From a checkpoint of a small mixture-of-experts model trained on Wikipedia.
Size: vocabulary 39079, 146M parameters.
Below are experts of layer 2 (counted from 0) of a mixture-of-experts language model. Rows are named router (the router's row for the expert), down (a neuron's output weights, with its number) and show model dimensions 320-383. Each number is 128 + 24 x the weight over its row's rms, rounded and kept within 0 to 255. Numbers have three digits each.
Before each expert's rows: a language model's description of what the expert responds to. This comes from a sample of Wikipedia text that the model never trained on.

# expert 52
What it handles: Final pieces of long words, often Latin, scientific or foreign names, before punctuation, such as -ia, -ion., -ensis, -is, -es.
router:103121125084085106109089128142130139169136149136136128127097135116133105127117141147116119107122142127115152116146151139170127209111168117116131115103136163078134146145138136148142132119132097
down0:123112129160134174140153153153130117078134107100128155139111118117150103124154090129144084098148123162117138095098148118096112096154123168138124126165182062138102112076109121119139133120143125
down1:114126179141183150130121168116113152128122113085098082128148113144131089099149126110116093138141139162119074134132137128124109148110146149134076086099114150179094131153115132151116118104087131
down2:117109101119150131093128150137161123182156145143140125127146168117185115131109111142128108123132151115136150098098085170135122151100148126115159148099114120145122147130144144135097125132168157
down3:110102134155138114176107124151146084117134106150141069093151157115122135150155147114151098152126059170136110122131141132113161093138138143134109132139081091151150087141099115137100109155183141
down4:130110169141141141118159119114118145102123095132120093141123137142148111092128161142118140125161163108105129095113150128144127127156126112126112153098122116163118078111148138119164116179105138
down5:153118095137126136099126125132126143162117124101157131177081139115101095152153117102133104135122185122157127107174105151096167094111090084160113094133183181120117107095120120133119124078140127
down6:150072167112135125094094105114095137081103133134099104113115145130109174172128137095111140142112125135171155132150109147119110148093096121121150105124108129136153147146133097127146131140148176
down7:105170137141134182159109166128134120140127082146117114085183148163139146102139115082123144129141102141142135160145109106140100106111124139092120121132165112153114121146101098115123123112070155
down8:116110083142145152149135110126161154102135138141133105136157190112156117145147172169085137178115115162123132108125121086125114110190192091135144114132141101119150168086071110127101098139131174
down9:106089115117143108073127114105127105126118123110148123180122159087126125121160104177145115137160134111132155077139148111153167132113083160131101152120133148096120102106140174100159104149149122
down10:100087160151114116136149116119127124133115135102138123108107196135121111140087109113125127117113116119129149134111131115114136140125117113108130148116121153157137126115127123127113132134139152
down11:099096165102116142121139125141168127115128103077216144122163150115116111134117097155115159131149118162091120093140157118133115105139123108125162117153119122097098097133125120118158144112121111
down12:119163117141133107165118118154084095141157139138100124162138127133117150117114084151095126132098114172100130102123121133137090128108105129107099128135100146149155172116146124180090125148102124
down13:121169108166134155119119128136085131137127119099158140136103102126158104058176153130125137126115110142151113164089169090116083130153192152118121091081119135136073139106069126165079154147131119
down14:123176104142116150143169133127125118150121141150084126139140117184110142164143095110130120124126152137124133165096094108143077096147165162114166130169138112131142114168151101085100145069083135
down15:095172149145135156111132134134070120102157136114125115166138142103098117086102109136142143152125122181106121160085147152163114147095119155138092157104133145130104092127120150110123067136165121
down16:095116150077100170157107193163146125104113157112147159137137134157139150109121139168146131146152123119131112140161110119147079114166123146117122102095103133135128129148108165119125111161104136
down17:145097136117150143083122105160142104167112124114153130125109113115142141140117192108157098150118101167133133132125095115089118160101066164140090134112142142116108104106161103115097123111144152
down18:133156100133129094160130153122125140151141136156131144140123161153145126111153094108107143140105092127121151118137143120105132114147124119121146152152121138073173147110105126109173125137119104
down19:148136144111149108141116120152154118104119110139118110158111117108176174113146162121128091177124126085127118123142105096107149165125133139157115127123139108200119121175112149130156135135130114
down20:094130088199104134125132184114109141125132075124100137107146184137137133161157153124121116130108166171094115112133120145142129108096147159125102147145147029135148115117100126121112136126122156
down21:127149085154123111122122152159181099101123124130129156141151148123162107136114127133125104141126146097150086129180087062142132135146110104144141113139154113132143128096089156147116114143193148
down22:125114127137144139144105134129161108126125137145138135097146151109100114134137165098135084151123133129104107116130092106112098137132181127103118125160175122134100137155109135112093099132129106
down23:127137140134111098145129110121097175128078141108146141132091102119118121124186148102119169125186115227131093160108149153142116112161094128123102134149160088162091132146113137127148150134079128
down24:082146123117101167090152147173121126146058072088116096166116145104108148140074162112156112094166136153147158106097106115175128088140129147156110155160106119108159103139134107115108111089135073
down25:111139155131101173132145137155111119098137102108120134168165147117134094129115189143117100146128131135119113079141094124104110145126102138133124161127137117125091123089139094122141131153132139
down26:158154102130141096081141105147140142171110085128071151157118082144110104150128113154130116122115140149129134152133147136108132129153133135140125118117127109113137097086158110131184211102103114
down27:106140149122140079123160138096134150138137149144118137123127157092102137163142106126121083126174112137095091103118091092122105179122125117114156115151164130140160128114136128096139133111180132
down28:099047066129134122125123131119155158116113134122134121110129163125119146116096127102121120125192120127137150102108115150134175116125110120146138107132131125172114116130118141133133120160106107
down29:122073114102108111069115154141159107136169087088110070165089144167126085116129108140124112123164152140101147064120108106145114132151101110126151089115085125097150118110125103150119090099081131
down30:057137162106086131151127183129112133115134124116178103152160126084105118128167124098142137121117156161114119116120123094186139057096112099125122148125130096151120085125156119054135140122140112
down31:119155087109125170128116150133143099143126132141131113094072129151151108122162141119146135093151127129153121103123086156119120119139151134146146144125109136114156130129151113125110138160139112

# expert 19
What it handles: Word endings like -ed, -ing, -ated, -ized and the periods, colons or parentheses closing clauses, e.g. Ad'vert'ising, inception, names:.
router:149102122121130133132138151120143145156117155151092158122095135110132135119111134093178119137121126147104197103156126112146115172168138128144135136102115136062095126098091130132141123170140161
down0:134152126119118136124107135138119165119129136163127124138105104137121097140169138105130120106145137142130127156137146082124122095140122106123146140159105128175101113160103100105142153137098155
down1:153067149149129129068096132139191175160159119130110109154157117146094155141081082147155135115112143139093122121146120162111142130101126142106120140145120123109170141137150113157113102151121127
down2:135149118131106138109150125140104122102124130087117117118142177094151136126141164106158123104088128160126109088141116108109168133097129089119138139156155092141080138163133128086117152104152084
down3:128141133124143114155157126112162161157104100132135090123135161093084129121128119119088110162130147154122109126149105121109159179117147153142135125137137082113115126129151123099152152111154113
down4:120109134127151133061128099118121121096125106154085153135134159119159141099133137152108161112128130141112147122104105132139140134155085139108110132189124121141126136103104102119149134105176128
down5:141107127111133137122140159103097162113126148141133153120109148129119147105156144139147139112128098161108090115142161112117139150148131114150126122148116123139080129136127149110161154154172113
down6:128134140104144157145169189148097094142095170097132129130108092135142102107119135125112116090132145154094101138095113124120123114076150111084150107104129143092098097135149143165167159121155160
down7:125117133144129116135115094144119133157100067140154138162118122112158111148152084129116084117141082095136084165093104167153130106081101141158119166165107157139145152094147086122137111114119118
down8:084123132112126096134146138130158132148173144130117152140176141130107152130125161117127096096106145143133115095110116135106135117130100143119108151102173140152130121114101159100120141101090137
down9:130096109159095114109156190144111085142104152074123105133113140132118110133089131123118131111110141104134149143089168097153122080137111137131110105130156151123129151111105125136134153139097169
down10:159098121154116096131119122140136119130120113150081103166171111177093116123132110122149143096098140154141119133157138162120156106076092165142136164101084142138153092158176107092145172129099202
down11:105129157165136152125140108123107074078075119089105151123179101176116135152132139149149124103113115175117133140118130131102117130156077114115149164119115089116090131113199183132142092103123137
down12:099120131142133123126140147119107133122108139095112088142132156094157135136158170148154152174208142116092125123122122147123107128092121129129159105159150133149122157131108150098132148133163159
down13:147130147155146150162150167122126120085122128112137170112170105124143141124143114113117154132112084162135148143134137137143074120126130124143159102160156122139086120136098126143113150137158112
down14:126133123128190131162131103157106116149115130127147129093126126177099155105145103098138155133142120149111087096124140103127137117141148090156127085128150132116143150141111162125128135117098123
down15:093100129124122106125110133116126160123146127144150093100127143121110125125159144090142086124102126150163099085100139118122116128148123133120146146137129091119122132159142150136082123077113108
down16:141152117119152119093148146095112188131149120132148095142124132149155125135141128154117129157123142133150127154089176135110123124175135107125158170132109112117152157103110128128153157110136137
down17:147116089115119086119153170089098140093123160126083139122101165180142065121134185164127151133111137152128111122112074106112163123095114149119117115094157157176134078144101181152130146160087105
down18:127136129139101137139124120141135089098126146116125125137160140128143105127101151123117164093133110142162119125118132124106153141110089125105152154128158117174164084131175074090138130117139130
down19:132152104163127105122111163130128145091141142114079127111143147147176171139144136088122164135127146128138099163079134181133132144148131124138179117130105075110108143151107131128110096127129071
down20:096125076108119155126103135096153106154148120163114115155129127097088123133155126145087165135107134097156116132120123137150104185125131124159134139106130146156127151134132148118153154106153144
down21:149123113148194140106134127115107107123129115067080110125155122170125139133114144099086098133165132116112167138105107151131196135119113083146130099186146128180137133166093160103157150116107068
down22:129158108133096130127135099136139131135128094144084130109112099108133095149129112080170143069143094142106151148140156136123071130147126107142106148094141124079115128152119118107129170114137146
down23:131169119144161126115130155152088130113132172098117113111124142125147118123138172112134134132132116109135114146131178137103099132095111124114123140136180122191137128160137120116131141167138144
down24:128105116123143121126117152116135078131119143133137127140096111112129113116132133120165164155127104154162111080085143126101132098130119150108103149144111083118094131145114117106118150098113145
down25:132136112145122125121105142136117082118112145134093157150164139138118115125157123125139133130165109107146088139142115127152155117129104108131169133155114100126109148132135130162137086136187129
down26:172140110109136117134140102131121153140088144140138134140151067120123122152134080115114144100146103169173125141133070119126108113151120151122161118126151139129178087134103084171166111117118181
down27:125149150128175151142101139126110094118147123116152143139107089166145130078118171134120133141146079083141138129148090123119124097153117175129097100146110146166114126117111132166140121101122142
down28:119101173131119166112161174158125147147111105111106139107143081133112143100125112150107110128112121113145105152106144103123137137175131087086133099134139101109155091155107169083127141152110127
down29:144103116132121133161128100127123138109142156096142099118130151073135089140112128128145135095142131118107128126120144141155114106117118137150120123132128136144145138159127118125147160143153071
down30:100110168181112119151137131149128105121123155099139119155156150118118085129140156092169163099088138162100115118096136109156170109136097143130136124146153128142190095121136162112158105102136147
down31:155140112153129141088136164101134118138149130135066152154134153125153139120133145142146161085153112123130165122101133096107143124156064105112099130100130133106076129133127122141126129154168127

# expert 24
What it handles: Closing quotation marks and punctuation like ". and ", plus word-final suffix pieces such as -al, -ory, -en, -ly after word starts.
router:172141128129147144137107127113126133167137125138131104130143122115135144132109179102137133143114104125130151140115141124104102100136142106150130125109107141100128128072114133143127136164116136
down0:126085137127159131132155148145173117083115123143082166097125094144135099084129120105131107171150180126130125120135118108103113109131103126163133141087152143118092161105098130136133186155128123
down1:111121136154179102125113109148139100107183136115168188109155116118137131139119132107138140122120061076122162117126156093162099132145119133150151163131119146120142115119091107159112143135125091
down2:128115179129132082086132094145136123133126152108114118137108136097156143098102150128161094140157134094146118127083079147138108146120169115105112144134131176151127124128128118131126145139130162
down3:103123113126115135132109131129139144089103122172143126162154152120161112160125143144136094124125129111155141135150109114126120118107088138148131134091115126099160158113114158110154086145122165
down4:108118124095128115141118151115157067124156138129107109126157106117111170160140132143108114139163155136149109117137132141097105089141159140114165112131130149152141109125152118112098148126131136
down5:178105118112195124118124115103154118108098152116098131121119109099115130125150110145149133122130156093164144164103118143137123142159167130129131088089117164111134075136131139143137154146114128
down6:096106121171127107101106130122139109115105124130109114143115105126136135075133180134112149136102122104139113097138166132093134084119096124115089136109069134121117134135118162095103143129111113
down7:124080129129126096141120082114145130142120134108104139115137189141076120157152106113135122120109142170136115074147093149138080159147148138118130128110102120123127106130096148111133115124143099
down8:142143147162157117144175169136137111101129150105114175170130090135095151105125125137084128138103113111138108128123155135108143143129101152123109070146135136135144120120142135102115104114130105
down9:167122108121144186169101120155139129107153147115100100107115136115128130159143157178135127120143110173102153108133091077144099176135155138130086131150138129122131086159104116118087132107106140
down10:130096099099123162125117117136125113117110143158099126137175160084109097129159168135124112116090138106106119161156117142137133133098132120134124134151122119102125082160160119112084165144142165
down11:158131124127096161110092082123094153117134127153123160180114150149151112118146118124117155118115154125106150088121141112100130118129135137084174133104139152094100110152160130145119117108095127
down12:102116157098143148134123135116140104128146150109104124112107163099107102150134160120119123146130135132142123068102105115120130137136120125130143143145148086135125119146114144119143138142130102
down13:151069105140133131142113097155133140139095140122163147151130154195159137139120110129141132143101176105097156139104121135092153117105071128110116127164116121151149148113151137171157109169091121
down14:120131087115126132097152136122104151173134131106150174123138165171138188110115131131124169139159105145118191179115128106139154135095178132129139145135122176099070118142153153163122118126142134
down15:104051189131121082090138132102163107103083114118139120091123154101139102108115133115119123162105107125131101126111137120126123162125130184117117154114104145171105125129137150098151158131145078
down16:128107123160102158131099159085157123129134139161137113100151152093106122191123186145135123107182125069122092145116090119155170075130182165090104097127121126115145113151082143110104123131130071
down17:131149086182143120126138146156110171118160119156125125152131136109118110179112165129117089144143175104182144195118097107112119114110102107159110175134121121110132114124134130142119101150117096
down18:140129138117126103176138148092107150121118129169107131119146126096134155101126137141098145127142123156116138146157078146152106199110110121099108156136134126126136082141121132129113122101079124
down19:141117139125119107109112147099135118140135134130110151147113134141093093131139119120137117134127107154130166158116117139193092133149120122129127140112109129115114109089147135123158161110127137
down20:130090150160151124153109131115141116165103077144143098116110138090087106183086142098127151132143128125142147101180122157114111100146113131120139146159138174125133099110145120124142130114162139
down21:097111134126127152170142119135147128106113153154142122102116136168157131154134165082134117164113112109117132135138137119118106155128102129155103117144085105129161136118154111109153112133149146
down22:141109141157128101115134111101126167155099128108123102129091144126169146165117163133135125155179126126152159134140138135096155130103130156140146077146124081082143198105130097132147138120166144
down23:093160102128141103112138151140111120128152101112109114162146119148145138135119082167176102156107122134125135081105108164142153167141068107115124158146084145122140086144075139140137130127122166
down24:097126120174144101125108104148142116137141122128116141124093122109128163082081110136107132155121160070125117090148147104121153104135113071145146155118123133103130146116074156165139119119109126
down25:110125108080148144115135095122183161134125124109117127102120112153142099146129093118179142133125105104067146168130110110085099082117091084136112139125145114172113123105159069106117122141108068
down26:149146086147140165105137135117131145113119112156102100091140154118120112118130118105122137157123114098163147157160148164166135104097140097120151059129128160086095124140122121137089133148103163
down27:136121112136088153115070134178086138104142158167140174109117143141141125160113110103111156155128140147129113095120133105163111132124119145088114115139154117121106088132119149128126214139104133
down28:147120140123157097070119131143132119148097127140146095090126099138112148125133086132144119145141139113096113137150164129123105129117136085107132120140115127138126156136152127119140106125133082
down29:133165131148155181124114142114125112143163089076162099167118148127117120100176155134120080119196137134129137129097149151122105126157124135080147121134134111134136089161140154112153122144129120
down30:124106160138120119097150105117144102114126101127132115113147173096141131138137132132131078111139203127112120146144134102084130113136116137108121104114116133088121147096125138094135160136085135
down31:103117114113154100186130152138135148145127180122098150118141085125117128113121084145142137158159160140109093108112111109130126157172117123147130116119136135120121153119116130105135149175170090